config.toml
num_hidden_layers = 9
hidden_size = 192
n_experts = 192
experts_per_token = 8
d_expert = 64
d_shared_expert = 64
hidden_act = "squared_relu"
moe_layers = [1, 2, 3, 4, 5, 6, 7, 8]
router_score = "softmax"
normalize_top_k = true
routed_scale = 1.0
balance_loss = 0.00699
balance_bias = false
shared_expert_gate = true
init_std_router = 0.00747
lr_router = 0.00104
vocab_size = 4096
norm = "rmsnorm"
norm_eps = 1e-06
tie_word_embeddings = true
optimizer = "muon_variant"
learning_rate = 0.00588
beta1 = 0.95
batch_tokens = [32768, 65536, 131072, 262144]
max_seq_len = 256
train_tokens = 545000000
max_steps = 4732
dataset = "wikipedia_en"
Below are experts of layer 2 (counted from 0) of a mixture-of-experts language model. Rows are named router (the router's row for the expert), up (a neuron's input weights, with its number), down (a neuron's output weights, with its number) and show model dimensions 0-95. Each number is 500 + 50 x the weight over its row's rms, rounded and kept within 0 to 999. Numbers have three digits each.
Before each expert's rows: a language model's description of what the expert responds to. This comes from a sample of Wikipedia text that the model never trained on.

# expert 9
Description: Single letters in names
router:520538505484470481583478511446471553472462537463535548473487485471597502435529467554404510599491465455567510465583447542522561459522467542561434554524492557500478422486507548506533536428453520582494531446526536517521496495490533522517527499515457500450427517478477469572503519486521439449
up0:453493553424488428448482528465540514552471573421460454529489488439472466460576404491481537477480487453433466452450489483551407464512606453491460567502496467536492470550493489548522530515503501547539608497392589444451416485479427516555544612452509477499526478536523517506511556538515445472
down0:576537493574487499549505490468608534430516433522562477486414506450530556499521476507423515592675507541527421621583429509457468537453544499519477480460560487497488511500516513596512448514453561633561488516572536562450491543466505532421477568567469591482508638613429464514464523531589535560
up1:548505492442558414466569519496519567508378545513466525508523543482527497561451470569486566526532461457448444388525461546516457496494546535570483565544480511609466419534539523493529448507476497518471489546558514510467485570567575517530448511518482584490496485407453464488537491543502581608
down1:474548510570390499555531492561472505545410507444568529467565495576410383477493472541429493493590511479479492552558513489511489473454416515540503449477500515547423489441563516517431518524478475570367526606490562463574554548481488472492470474509555466490502468441424515462430433383452515403
up2:450513451494463504491387519500575510576541464572564579437456492580534429546545494557421476416514488483474449505516409493474502489527494538515516530462518428493448410545510505479425481514361535473556503394483532458567518547502499516523505384575521452483458516524562489429441488476517467540
down2:542548572479532533435417561509414456432445566676553495532471513431448492476475497522510530458484431539594520494460529477560541487513468481523474553533493529542509476487523510512467483518481496513447481514477459470481375428515473504552564551466479601639536556527499563568558466489502459512
up3:510397386437490477517579521476525520462521509440531492499565529457384528534504565580551541472471542526520504469521541487514448494490515423508493610478459504533495452451461453546516548496434443538530455526513628462477446474519467555566471437489515443501469523384430487497602506554503496459
down3:627450551549503531474458571529503449483413491525471508454469484520436472493495516429564532553436545514521578518546596553395451515462503467452498600382486409467529502497377512458488431554556442551498520592446593439483508530514433458547504553480503513481385465510440522503441611519492594449
up4:550454401442498466462473581467487578517510429476464493440541561551506548477484492469508449493467425469560471520525542412518487458522514589406480506515522559465466433501481514412550433418528498479549562423448441502520475524478446499427489430471463560461545420426633489576515558505557471429
down4:475472504507517493556572538541557521425547532532617512437532514557505486440545428455452501500425471486394514535489498546513475474506518460413575628486479489472490553495483444476526488511448470523519589534438519501453504381492470561488537514438485472464438487417517546561503500522510531453

# expert 42
Description: Pieces after consonants
router:473451424513457448505505455561469531464511535521448459513462506423572552541584453472563549545508497430486466449409451404443499573462495553516475519507435569450494495545528486529482555473512578455474488372414567498504504545468498573535523416567535490534494469462444464500478460569440519503
up0:449593518437526602470438430478557479610547478513406475525456480392504439505487482531496517580519561440574581454485435548535483517515533500539481563453583500513567446515572469527509485554459496472523477548529453492578550436499571424410517435439497484509471536454514504578605489510513499514
down0:572456459461460438536476411417505507563374492396516483432452432482492445440493497481425487521530440469421552495446406421545543484521498546471438588509458487525448521493450483477525451401535525499483565464439506411494422521441507566459519540477462504528461460528419446431440529505482488464
up1:473491567578489521515525593451508456536566422453556436438514590496578459550464481437516509497502481580405612490553475406550526488480426601460446468534486522493488429478525448470560584486515482564522521497540519457545465425473551537413557499469522479544487440416554498547437545528509522496
down1:501423571426437530458456480521520527483464566454491466503586480483547421614538471562504586562505522530611492539541542580428479513483523477507553575491473501570527486504473410502504444535480588536555445518586473469527475490447408475569440499564465494456507470523508542510582521435557447507
up2:517590514535439533574533473434518500497543451499487420469505491479497594460550468538537454505539544554512470432487517556555532574486456552573507526567515512432500542532449542419551511564547479500471527447438467514450486573497524515424459494366478544439473479551601431458543562568623581655
down2:579512565569473481466540513505437477430526445471566546546472421534429528511434449400444495439569465522533437483595451443453466416489449531529525507485448529571446518594509444431509472538486456551511512425462530496562534519487464549546522524478498502458485522508524484474510511626518527497
up3:403461543480508542526471494550505521524553472641389463531428482492546536462436419539436445530500507488468540595451492428512489455481447584437463436607491520472624494426537525486541491565465455456417434496510506552485411475477495468477518440596485477519436443439512469483516532495455506433
down3:548537525485499586614470506446512446537443442459488464479434506564430528462484468476573528433486516556503521492538529461529529528560495566564510508422468484467548436528502504531491544567563472516496473577561513559570520448419497483514495486462532535464452558546459502520497578492517605552
up4:482598508408510514444454507561461556435519444472456540531435537418493525469494540481492477414438509456508471498521494478531454514485511560468459440522528526503500535554432506459533444569335537466555513549446544490493473543487548496453442533505598603439445490404479320504547442550586583467
down4:377497418542456532479560448453481464433452504455599508542474485545530417545412424429503438511417472633519409495550589561506504521426589537474552527520488453456562461430433500505518468482404430535544533515540487474545436501590496463555479528546485456455475479458590406545478512507554480425

# expert 43
Description: Year digits 6–9
router:519540475553592568582435478417480350551511562499592471494513529505464432554504497469587429530601562503567509553555470410479434488440572515480543426527531445548514555497449472552526580476399438432537443467464525517476528540525472560611570513494538485565440460450499570558517475525502519502
up0:531507554551516499460473507560478445571495563608523544551486528510495408556492482602498457441506511549512541501638458536530508497418547465482485463496461466503525477533435549446527576410433476457503580453468434483447631579520498478562503514542510494432446537427404609497485540493538526518
down0:472558497459410494449527484476559487483471482533507556470427488496468441527422440424488556529521496453465446493473517460408446492455483436448509517416610443500505492517505425558458421499448428611472601493491434481545498487561494550506516500509494464557539470476523402486512529504474472465
up1:491514539485482608462500445439565476545538463474544491414488588589546524450435438436490488593534584543527520535506565419558512520525530537423457340437567498480472499494556466431478575518509444540578466558384485482488540485442473454544551498470501494521419468536574535559502514497386463407
down1:410467485483526448472447480564445529425526476476509493491476514575461521545408556603385437522525456530449474496500451616461529582480575568533544482574495531572526488533490510475530534511507512610556441439462525510477543461572464450486445437434556448428418493536585535494526462557483475521
up2:463555429605525605553565527562452454497549566508429520449598538503463562456378543543454433539534515490501515477532593559484496472590480467547408458559471493529465522514585458411468571525482499511472464412532535481512555472509456538568499491575516516493493583482537439528543495534467492555
down2:476500460508543501554490533465434470402552490615481506459582554571455549549473492547497534537535550593400540546453482500570527459463527544533499391459516507426441496478475446502522458558459514627562576579508488533463553411487486491414550544512496454446417474484566506521462503440567422491
up3:398523575525565518426512454553500525538519564524567510352512482460408486410380468426571506499522586585587393437505546525526482516490482449500550425502571401516516419493479498464581498519496488503481492443456507512429532445436398455550569500590501579426543514535570527560667471528452471601
down3:495512459481443502448492578518493498532529524537460590533517392587462509470525536562457369470515470503450563528452474475508528453526439473479441586479486515491560504498530600538539489453459539468516516485437558553527574535472494516497459420572377449494470545512414524506439461418566515473
up4:524562522486488415478512416465491513542499446550527529475501554560373479547447476445519405456535451573413476445524527548517499431441494570510507482555530372493490476566478506468423544503425458494587403532481426471462457478466478430441548461522534510483593463475453432484475510418496366594
down4:500521438542507506546484524512477498503529454396404481533492467514484480513580521475508484602538535442494547523419468500511473451455547452455501439483509577527483471564439495471510410461547501495521489504600412500435478531530444461503522439408502556465453540459494524446519544515532527559

# expert 57
Description: Name-internal syllables
router:535511553501526445545515536429468555492489579484583500469592473508505492468458522495469477563441578521540513535623403618506489397472561390460517460490438531441507526546508509500436461527448536555460506450578426498617447543549518532437451434432582428402516592382532473572495427468529488532
up0:517580502490521543467548513432447474516585477462449482534516512514460499614396580502511536519515512423528506571547448462502581513468475505604561568437522512544490469534457569452496478480509397480466508587458523460607493528556505512478518451468548570502415558466457368537443521571420434498
down0:485494504462422434594464423475485477434562517482474400476387578411446471433440433532492446494541561485612496424494504522519520517597531434502458502371458516457517492435493547407523479556528459510461550527545460430457407409525481466567484519482451430493409465469421540419465456597566418422
up1:450559484576568453438531551535466466524533519499510496566591460483429511535479444546561530502549580481445471518487446512399509480550464440579442471559425425495485455450483515408532556481481556422457427472413458533488551482452468517541540490561553428468495500416558391462441510523495493512
down1:521391585501438496503534465428503567529544446539523527519545548420450526408435563549580514576454473506495560451566509434577536546524546510486424487440447502479462432517474543531555521544546486435503456409449546494543490515579517459504497439454487455439534475524594384455390539524551444413
up2:464551464533483497563493535471581567568512598509502493490476483513594521466609528527464597550454544539409482516623408519521439511539579473472533567597547429445495454553531492588507453502436512531461498570495494482631468533534546479510436469485499476612467519467518514451488416584465444489
down2:507455537492517582540519536499435531469483497468443560457479542499464531403453512523480438509455422453457575512430544528503589545546563482525594518542439513481462556552539528489511445491543487506562378522448405481472572592480575411477500599540592539501503526505555489602497528434501479603
up3:489540426524517451513426502539491582478477531540561341498446528626479501469471478471481537561549509509512535516470475481528465481471452440478569557489511510564534506434517462510520506564506448453541560551518468528541474458561532519424494360466469623541413473417487480506456519488542453451
down3:466491464501439529506512590481552507467554460481427647530534539475441497499568555555473405463550447478500544454494504511507472500434492526507540536457491448528449560548495491519516563485445503454508523421478400507545577464463566506488511532541480474479551479541414445528454524457499493521
up4:405490519485519532418552468467515463510413444454568549487488444459437563445519481536507523396530417502514484502633546547418501468457415533462402551473551496499408509504578562488492505574475435531482503486433550435454464479562475456482455482549512325516532502479461423454551490441463544474
down4:473516514531431589576475503377645398567493479462566543403562399457563524539412513453418522510509527460482549504455561545547505487522512539526430488495490487566493483455591443446454485428564494478502425460551453497458452441527523575492447495522563502532564453507550497477475521502510516564

# expert 12
Description: Pieces after f and digits
router:423502517507563508499477515484525554552446508488494515548536502543572476425487556472517572633495391421526450478497468352565558455402476468549500498506547477503506544584489524575506539423469496497467552490496518503492527455472454547514459509546549468546450532473514495533525504504458487573
up22:458424510495513519426508632474532401503482423517468507473516538538494563484517449429404553544501543465512557566430501504521469441522458463601524542462484542461489471573514544549511492522532468521427578451458369479535419464462490477573523635523412458511464422516448520474502503406421474496
down22:564506465439499467567499512506374516466537508483494449550575458552444500608519561628439498437535466526614568462515563451458583554509557493581494511439392478524524480477545539513576549520436461468544465493582581491527548541539475455421535482503462501444458539533512545452478397513436522463
up23:481479502471469481490595535471511418559451508488499468525427516456492456437453484450429525441430607553490539528569460542527569445513506466537563439541527594547575620559587407495466552536425490483473501489494511466422437452552458496481544509502522556620509397557478470438502499447516410464
down23:429480553569396521519530496566452485480517509490522577536460408417485513518448417459361563448560457399531560501477487460470553477506559560468457494531494520508510446482508498516428555498481419462562459554552512541533601444479524419409510361598547493506580596498443504445489469569456448477
up24:459477513427493460538488492541509552637447460471466343507477516491439592430464528461483483554418476578537576428568572519540512522491506482425560421428531454464520446424479446543522569513568434492501505531516556490553569546586467604544508604544512475436609356497555455425403513508499446437
down24:574476456412513452469521500405583567417557416521391469450560487549481570481440454466526423495483447597390632484522487412549436486556531488580542427514449468520564543564459495523530456485545451463452471531459427494432422517518560455477545431487479505452458450514562421426412514550476515409
up25:418419543522543453483531523482475484537482499399495468478452603466377488539494524475505420592538577399541469550472537518419488476481493515521436452528525453519508549520496546507469520421492452565461494473449527554505564468514510478504539548518542553537436534506452496468519503459431495460
down25:529538536461611458499466486506482535421520453501440443568575543485587409554480529455406514461567474434587473519448463445510454459491614546545459432515456537499390537475481516516514575581482513516490499510565491466494469587478515535525530433499561430541506478562480456556438480479530568511
up26:480538489527482473487501451489575496508444433463627451449463491461574465465441549413522520610456519525499460466459502642627459501535534598537537451631383511487425453462395502443565607429539479471425460520491448508495511562516609449558542458480509513534508558521574452490536565535469455499
down26:434434569546584466513575521511495494521429471549414445530448517489499502459509452528510474511497583483464550535462498545499607605509502582453428457551600492572443532479468442500528507557585461467530554519587556424482516593500546459392456499501432467596447416416553579488566541460543517458

# expert 23
Description: Second word pieces
router:460604472510472471502451474464430527547469548382401516518456516430533552446576503510531540555479511451527497447516486515514579452516470565568529468570459557454559480426488488579464412439390520517463512450384506476480547538483527539482482402597496460571591519463503472507486543468550508529
up0:423507540523469432486502437456581551504545531504464490486480443489464503444485544493497373519429471442526520434557534467539449533516505517535548521483459474571550441502494467475507518577491492488485472454548467559396500623498647536508541501531524465483503450546475503566505480472514478454
down0:515508524534453413464384458553361458559547463475455345506369491545496461514474426462522457429424520449475524446410495526441507503554528544444551486519510497449525436476538594385464502521499474480517497469461500479488504484449401422591463492491521513592493449391507456457572447509476446422
up1:613554555483462487597488545573523368470437503466442460490563512506505497534511477496406520543506544432503418487434545542433535452463535534466466468435534551525499516542423546403560493461497564560554395458498516532509507409518595517512528504451467453513467537442589557575576404511476507606
down1:389472487471507462345539457473467492568453506465447578489483592494455401504463455495538584502531416466455472461506531420498523514566467558499456539513517483509527524519558433509497492458541601519528578465440434434409567544546526614571580572546507473485464445381429461379571549489532468430
up2:516536481482474421577500537548541520547489477541530579450460478517421483530636464495601526488469401508588489470561483521489467601475559482582568526427392429552496465424510540588532546446473433481509479587495564428448443502525463402479497480538542442533441512576395426463437503468482449550
down2:499448518549503469453481493441535506614499413574499482562442489495467502607455476555487500454533576486586485407609604514502374488534466431468535513436572589541503483428514508533533502557468499538497513544483467506488403500491475549535509418446484530521429494529484429389479456527501449524
up3:512482439526503468501488432524515528570567492519469462570556507480462522542542576486445494533522475564481511483615468495482519555465436557483619502566600418512529518408519451495538468489488546564549538518495439496454464516486535595474536506567377534495526503446422573414484521552475430548
down3:477529515502455544483490535404527448473460529439516433419458412446502555575501471461538442455575513529488527484471485570493540450387476530514461459453511480398472494424419498491445486617473472437483447516532354556505528436508425463550501470559460481532449471568582605537555452504453487587
up4:430496491514398527528516450485502481594462414532490513531447494463562472527470461444391446442460435557498505443518597507501543489470440415546560580454532518496459448464472535560421524509585400505556530476493485417456553446510502472583491506549495441596517576458452494547653525571540548594
down4:588458475498468557506636406460481573434503519417450462564491455517567519466537497425469501484456556474523512540537489475494530517497486479591366438484511478544455438565468458488440505592511553357450486451426519478444494380435473517523532522470386521431590494525552513488463463482449501539

# expert 46
Description: am and vowel pieces
router:509538419517516502448484568451479516457500501552420465490449576537587499502496521491431552472478527529504571476462533517592604421540514539455539461523508555475569401487579517509441539457492414563511514532486489546522463473505565533568449454599456518420526467529537563544439528490525524495
up22:529528462459477579565445467460552436496415523460531412506495528612460535525517569458469519588521475455630526520502529554593480434472458533534471356483526517461452467475565414565460485441562477493465485476487457528510578418495532540593427580560433475431522508572504545438503594462500504537
down22:428517446535530450487477517508534438485538572470429416428602507418475553500538445463477531538439529507498531481492429503574512486570456415526426501449485515617488421428501489468414521448456538534465450452529435528495464546493378406523590465368446410622509428420472557475491493456518534466
up23:521497550512370500498510567598461463445446405451442503482459470467412534428551482565451378432468523478453524464472565495478615494432447446497601462509517455508479501455520502486444378496443433479511465544541422541484511525543437438534481436452538410465448511475438470430528493496479550530
down23:518514422453549474488507537491611467502481502434572490472516563581539447542546499609515496407540455522564465458494505443440484523637509470444483434533375377556593514481501529533588543505489538505459502474605514527486537595463397475489478453553442529557516543558494490477565488538451482487
up24:466546530372595363504478417437449499512549472518479557545524438544466545505517426433498558526565474539482555484502530527490451480523454515520442558394588472511439477405485486483483463529502509480479496631539482484472479525471555554568498475558554510458603475491509423603451525429501431583
down24:497451427517499513486510538592521521461547492449503521420431495463486571587447490510558438462487532496470431522491482548480517547476533477414568479532480454486412524462517457574492538501494499553586503398483460497436490566451390506495515462487469404520474493421505600420536474473478481501
up25:527478490507410511505473509556568541525529572543600415547448445460504572503526464488529475396506467545552546501531527571490478412466506593550487541534554502516430465450499508534492467500461586503551493526480549505547450506517517568595485514565531573403575557531487521552468516483512438446
down25:439487541496522525526509488432444507458449415446466557583421566496378510506449504472497474476423560572473490427516594517496478563541499484555558505529572537490550404473531513477493421490472471523552466512539463395455483523506504576489538596533471514473584509516507439424628549474447433530
up26:490504559513511569485422477548490490558542539477464555453500501508420452506477468379491510581476402456461448592568503484530568414486537446590465544466532550525584436516446607515572424427614509530495498521550437476522461504498642483542364485538520516463398463483571485516528616452415489427
down26:436490510581454584513534546460521538476502448547555508576495458585537512474466557537462421431500520469481625562531466478565448510525536507546561460534608501448519508478512519398437545465408494492476569468478488590535463462522501535463492353486464499527554413546549423567441496446508446595

# expert 7
Description: Mid-word fragments
router:513518396512539521441421575486480486532498561541459487477542443572515496437517544547492415583421452486500498547485444507523457426466481526517530453503573584535473515529486495515528496538498538470569496519536478524511527491519557484454543460473583501538458504514505520498499474483469490476
up0:484386512588516554529523443459501498470608439521417423444525516554400536463500509543367522408485573523498530476433509462485493499481538424610421458536474495518482518524462487538466489486538454432440372518536442460528579505479474517433547473519505440489530410447509419461511495435484513566
down0:553470469413509397488496542457392457432468474474418491518456560487462462374482513432514515469475512416509454452466584499486525537436433526536508511456578509425557572553491488539528541542444438480532549502444505505533564506632440422528509521532511531544596480523523519470600564523583459455
up1:505428495526488483506453518480544478520563531468504473494480467550500539482591490553491521614438451593439617430566509505529447557498421504490353518495470559536440465509441521476469480459520462543456522539569568426563469459513467521528469465460516490514562560557528452430460464492509520398
down1:535490548537505530510539511515430575526547501528435501595600465519487561517479498540522440437540535475508411598453484455432477478571556300473465386522458493551532541475426545515486553468509508491518565520524620561568502468532493546532461436508535495422493539544531502502456554482539526453
up2:402471538479520578490510469494493501470491600532464570556475507512494529488407504458491504553544558461528548575459468559490503483501555468553512442531542443483450508580542481443541530549463497529473518576528466477459438347524434539486601536435524580549480526525427583547467502486593462510
down2:486521477503521461598443564427484527535535527507481512485558446551512580482484528497515595615384481583554583543417452547588462535560587502454486545397488512443516533549527481461437411438475481523499406468409445526511512533489436490563498560450378529558467483479565543471508532564431563426
up3:430520441470481576494475428498459479501490551452422499480519512513399573515481531532443455502630390591477474435524494504472490581508482555547445467461480509452434565536506551499510396475460486553456442571490489538433528523417558452424513476486501395514428502563540545520525512455470480486
down3:632487587552498462560468448515454457497430475465610499484478483451414499440437567524497490507534586540450475501495467467547610474514528459508440521525369522461408352496492529504395418529476508456447455525571471560449488510536445529529554513458478453574562443478562560485569415579478473534
up4:478572538499512485477491450453449472513445467481545623496455494491481496512438507435425555504517539505375488486509534563596512494486444556430567523521485549452598502492568543693437542375515540461467562538484540567483484476417577357501480568511480531502485464401453445557517497503559482535
down4:520436549421505478442428545486540524446574505529504525478511563431520451422480468575511451509477567503445467513553485602476463539477489517561532487480436606392487659502507438497475401494446455543577497546538480494519524552578538473568510583519519442424475420382511511501433467509527523556

# expert 37
Description: Family and time nouns
router:455482510516509627460471491509540512478491441568456486434461499513462430539544422473537462510389550523549461592438567494511477622445528513489529629447450464525560473577438550507464584585545566518568458537570518442515492500469446451540468533625524502503514544506541496504487504459596542426
up0:528510414476536502463458562464361451476537491515472438450519478606455490496491580487472537396503471491537459530509599583437513497573487512458445439501531453486400429488521529529516480450541583520525451482582554465533517468519492540417453571414391501442531492491477416572429485481499438504
down0:548415602460624407560450403545528574483502517553601497514520535416587451463620480543513460518533512459642418429522556420531531413535469523494503476490519407537532524498515506489522453536538520487443462538411460525509502493401466460564448603499494493516527424452494536455541509509409520520
up1:425467459617516570440425549483471450506448567497534437509514433529493485574519521504485503463553522514511546557465527500532520607457486438539485440532511504551412371499655537484434489493420558629573452414441476422537574459470515534492542496502570489498519473407432536499417495646582519443
down1:554436496544414474453529512604512497570503525528434503494601554536494547537522484483502472524439510459549488505509508467414474492464456443482521538434541539443504427556484476462468457489493494600548448481556525487511541600490535441438505486552481418424514541537449467401538415388517534484
up2:489489587460534556528549451462461499471582561481481530549523629463549499447571511506520499453490535528485591558507638525450505479407545569581527522540482393405486507434506443440475442468510556554564495482495444522498487475604469521480465557531435444546510449546445494503495510465472545481
down2:509528491380441529447469510532507502553504510462560563468447430457508522435513482543563492565537492455482419539527531626499438512472494497504457461510537469452412443461509569428442387451504497534591484467452510496506612505637565481575484459486493544469525445392527386559433498486548482433
up3:417575568477565530457497475508556455581492484591561458516364459521505466496411488478498470547489438553519512474585632520453531517521466491531513468471551581511561552571410516547538527395532570498476544543567371446488463475515488460448432446433544561546470501464487513491502491461391548467
down3:504509499575536595573491456538449581498519407411424548516496462400606486478448454546524543592493540519506509602475450418520517495526481498552400510485503602476566405546435507430405492518502529517476492476468446501546542406442539440545412501447438579484527517468467508440506447515516446552
up4:431529565479493452439451491467516383587461493455509496418502491434495384576422499485447625476499591541523476463477517476479488457399500575511484511571502411535470502531517568487527501517504528541510476482466567484468441481525505465560512531441535464507461511478454460552462485569543463486
down4:499555434479478421461432561507508467518473498575501508487480545462427470513446411455537481490414480572467479447528475518507552557506497554536545439475538467535567464503474406418446519402477429556451527566614459486468480541578507466546532518571555515459483480481450509476481539393502581396

# expert 50
Description: Sentence-opening words
router:481482572427528529392502514555434569447428567612572561493505542434546567485535487466505557424565511520607511509574535428530486481470508514519433584592455533473537458492488492498437521432496515414535389490538472552550423590505571544439566551477459469562500450469521528464504428576501377490
up0:570508360511503446494511560466544496463506488472582417521529554457507509485469448538444496465490459533565453531498578483538432505523524412538424469544564490424427420559583558452429521461457615503458429515467508523531474499454430484559478496516561505552488477432530484426454466530644557580
down0:525588567467575485481551468485505533489480537524541573548496536504555517486479536486497587562451435530498493432450466480558492600392447541469535462510628476505502443552542477556596528415495512483483385555515549400545454517531356405583550481455471438549432566525475480497529496500577555420
up1:450418520388512489503583553517543455520504448503514533470466554527465509525469362508551497552566521375486530489543606562556515498455546534474488493513432515646602469526486570556471452453447554429438399514384505537463414445589555454554588523449522501486469630521544462545516532503528493452
down1:566475445463494525483410472559598563487519590409540457510557544567582504480500471582521519441493447456422499474560459539482522409407451520443419522508443473500519421532484650505506517489425550520513510482475560509585534494534421495550424576518473505438453516562517457521408542429509452567
up2:482411452527472392518484577420573502550541611556454473556561568546556404417474543569577453552439543549560521449456458489446478481562466537501565474515509488430573501490519452373486471538453376517473467587493526565529427569474494526470427562463426430401485552429509559531497500502430400480
down2:509569479409478408482440537418424420431470489577451557560554480554560468508606522588488520482541484566481524480491442506406517485489427491530470445520581487410534542488453454534453519461429491539561438546530568528571528459467558530499461492451511470494465559536513546418493425429422457456
up3:576452586505498539491570456552516584594571552500468470323521492444469518490426487519565510520456515540474443465541418441492395388558507470495455578459475543503455496513482448443517471478511506527477482546567513401549526484403382588485432526488498516502525468431484534471469449497397533442
down3:465520438530561488475447428509433541433464452492471540411457431465469452459528466554492503399546597507555527519554525476528572448647511480445500482537542416478514501460514463466497541569546477471570488432457443588492540472563524483466509640536508502452512522459511483472527352525415536540
up4:581516516460409526511489510551448583424562586508511513528504509452533519534474468560526501522543433467592476433611523568531553539516560497521423505570494515506582561446592429502412493476465508478641465520501583556488546570633492506529457615493503511517486517460499526429531482483478491453
down4:439516456580458515549426422546591491450496359445502459495510408384528468436541562603425427480465493497452517499449525512535513441447465500536439495488536470478564423540517560410531563562574517478463465432460516453462495485465464418497582464521415525508523500488429509449492479443506462608

# expert 13
Description: Content nouns, adjectives
router:473478549474456496548543476605539626546381421502508505441448520441516484486505572483549511581380520557467503586451508434462449533524515493505586582494547423548477525563412489464476439424492469466443438400583525484453496495520494488581495471526508392548425418517550473416457578546534481411
up0:475514543607413559515461506530438507472473530487561443570391545559526483588456489523468477541512480433498532579433480561446458587544553532459459447509469520513379525478427482484508470452475441540510499497473446483441492375633442573488515478524490455592463497570405593513497506525524641508
down0:485504486537455508466447416480552459552510486466514442465490447493528398408515478517392519417477496500459490535450551483451515513484423486561553583488467468532402549498459446489472571442516508440508432527479558555460557449491456540582592587498476546536521491532445596501528526474545565486
up1:551498479571509557526458425424574436490594506554506472551496492505579511464510468492478490602604531493500467562576552529545448568488462456373475590480519420528515567525417453571526568511455511483559580475646559464493499442568487484445455520541507520503509538545482474463519465444480344493
down1:600451528603572561483572494497506463493430529464528531531580470480520475535536479447490557540537431505380522481471480518552505521490474466473468463395543557538496550524526442442492512507542493519444491470646525459606590520574472462438486464543589490437446559484457461584506509569527557537
up2:440491506445566513454500482403401467500533420489453448551557455510541568530437490430448517528545523483449463511442488459528455525540570520526584620437527514494521539464457453478536559650485492510497440477528547469505527538505560591505539539574517461434515598531458497495570515519401479506
down2:399472576411495483462429472548414444587478552496469497492544477548542476509605539610548522467457585500487476406470462468464408428511436428513505515527496479433470496467431515510496633433411485508420492510453459476479548544525522518497540470607562463548588513580470431597489457509472561450
up3:507426487504511462509582528492496522481504537453492394539573459496427460433458434495506435498489441544492514509561491488548507449546502489497556556544557568525449491561441487526512484500591482547517439518483441589428523600487502476544403479510449536549483547537566553511444485572482471459
down3:514538444489455496467500565555532582497501426550499503446492568463506506543510518445473500570552393468493460505490526486481453452500459392530601527549555437491507602477491411524592541540427557619414481519523529482586442481474457507466427420485548426469443371434573480401493465473433527547
up4:459489446501489452481512494468475487615432447471521409508500561545537502496530486493574487381497462572491435520508492629509552491437528516350448628480571585576536455435485530416487505442561496542430522525494474529441485433548538443496534489424460526423505561439410441465472512652556505435
down4:484476572499543552474520499522454467477546570463458517500564507581524422475455484509519511538612540540506522551511454422473423521486472457603474502480437455489536532582533558621587556505446479541508436452463472538492608559516455533465450485520513398543472498450468528579520476484445467484

# expert 15
Description: Head nouns after determiners
router:460429472486407602454461472584568494524513488516477420412512517437491442472534542492514497580496541578443417526465513501491410575513513445466538632441490451543511457482454501493474464505515501443507472496545529399568513539442497510551512478535477471484447405543517587391428544551579565534
up0:576425465520475567508533492473498470475488381509442524464434448530606547534486484463528432528516484503475568431525540548527514573530556427546490400494484564435567514521539505546505554479468472517566497523461437509423491502520519532548441568552431407475484505392470407523419460428384464398
down0:506532453457433426415481434549535481511528468478488526416499551480459544452477600492451439508483492490457537555510526551453484455406533458434496478611478474513474422484521526476467515485425533531437438521505425533493508636538440499534478592531549579538472537511522521570534463556572463549
up1:468487579530510399526434526504459433537482513482509493560550554544459606558459523480422486431451599486450433494539482496478519487494474498578582475553510450537486514398529447470558487426572574541477501510424521602471553567493584572609471509495530515543522481489567416490501489504561489465
down1:528551584545507477517482523466517536465584503516465480399523499450489442475502471461488516506463428432497511334482399454526545477474521415555561559491587563364543408485476498486568546454521403454490484424489492474403457564521472498512504519424514572443482502461600425479475500446504589473
up2:553473518445370496616466469423568497559513504511397478438481535519457551511506437521561511499461587484513494508446557487451441434437507446518508461520512433486502458468552456487483553471529470589469421495435492490521503496530472530416448456442484494545614494585542509528580469542534445426
down2:449566418524549573434574479512530472555453524470482521388426540516416471439409497414482467478561587416532563543547543538444522519481452443481551408475602574597512469516505587517480398497481517492471446442514429447515392558546454484525490471651484518534483511559503489544553520498566571568
up3:484457478543536482476463544498522526453572535453550361444534463505527436575541465516434524550562492459445536502558509457470454440400456552444490586488516462469369509527560514503600427464554455455572542498385519487452486488517537519518428496529528526433499586540557538572530501429472574546
down3:444427524541503426565548478487502520519582499475431487426523472457577502453535512425522471502512464502476465485449522502519496359506501401511421529611492478479564583500452497533504532440568453468483470521492506499425509569481543589472428505579538479503521500618557567495473433517560449514
up4:559503449548449603531538532498666454406570461467491526533477597449581527512453589478443472502455506481438518531522486506555426604523476554467466618432531449518545506495498457552531524501487509553485468520430514481522468494528496568432529357474532614453533592528485492572493541449506534559
down4:444555560464572374462518476501384558449497495494506513402548468500504485517602449530406554449514456526518557567539388439426444505539550454482461456563516503450556436497505501529529544524448503616513564602536485492489406494511491500425448469503462424482425607451488436507486419480530457488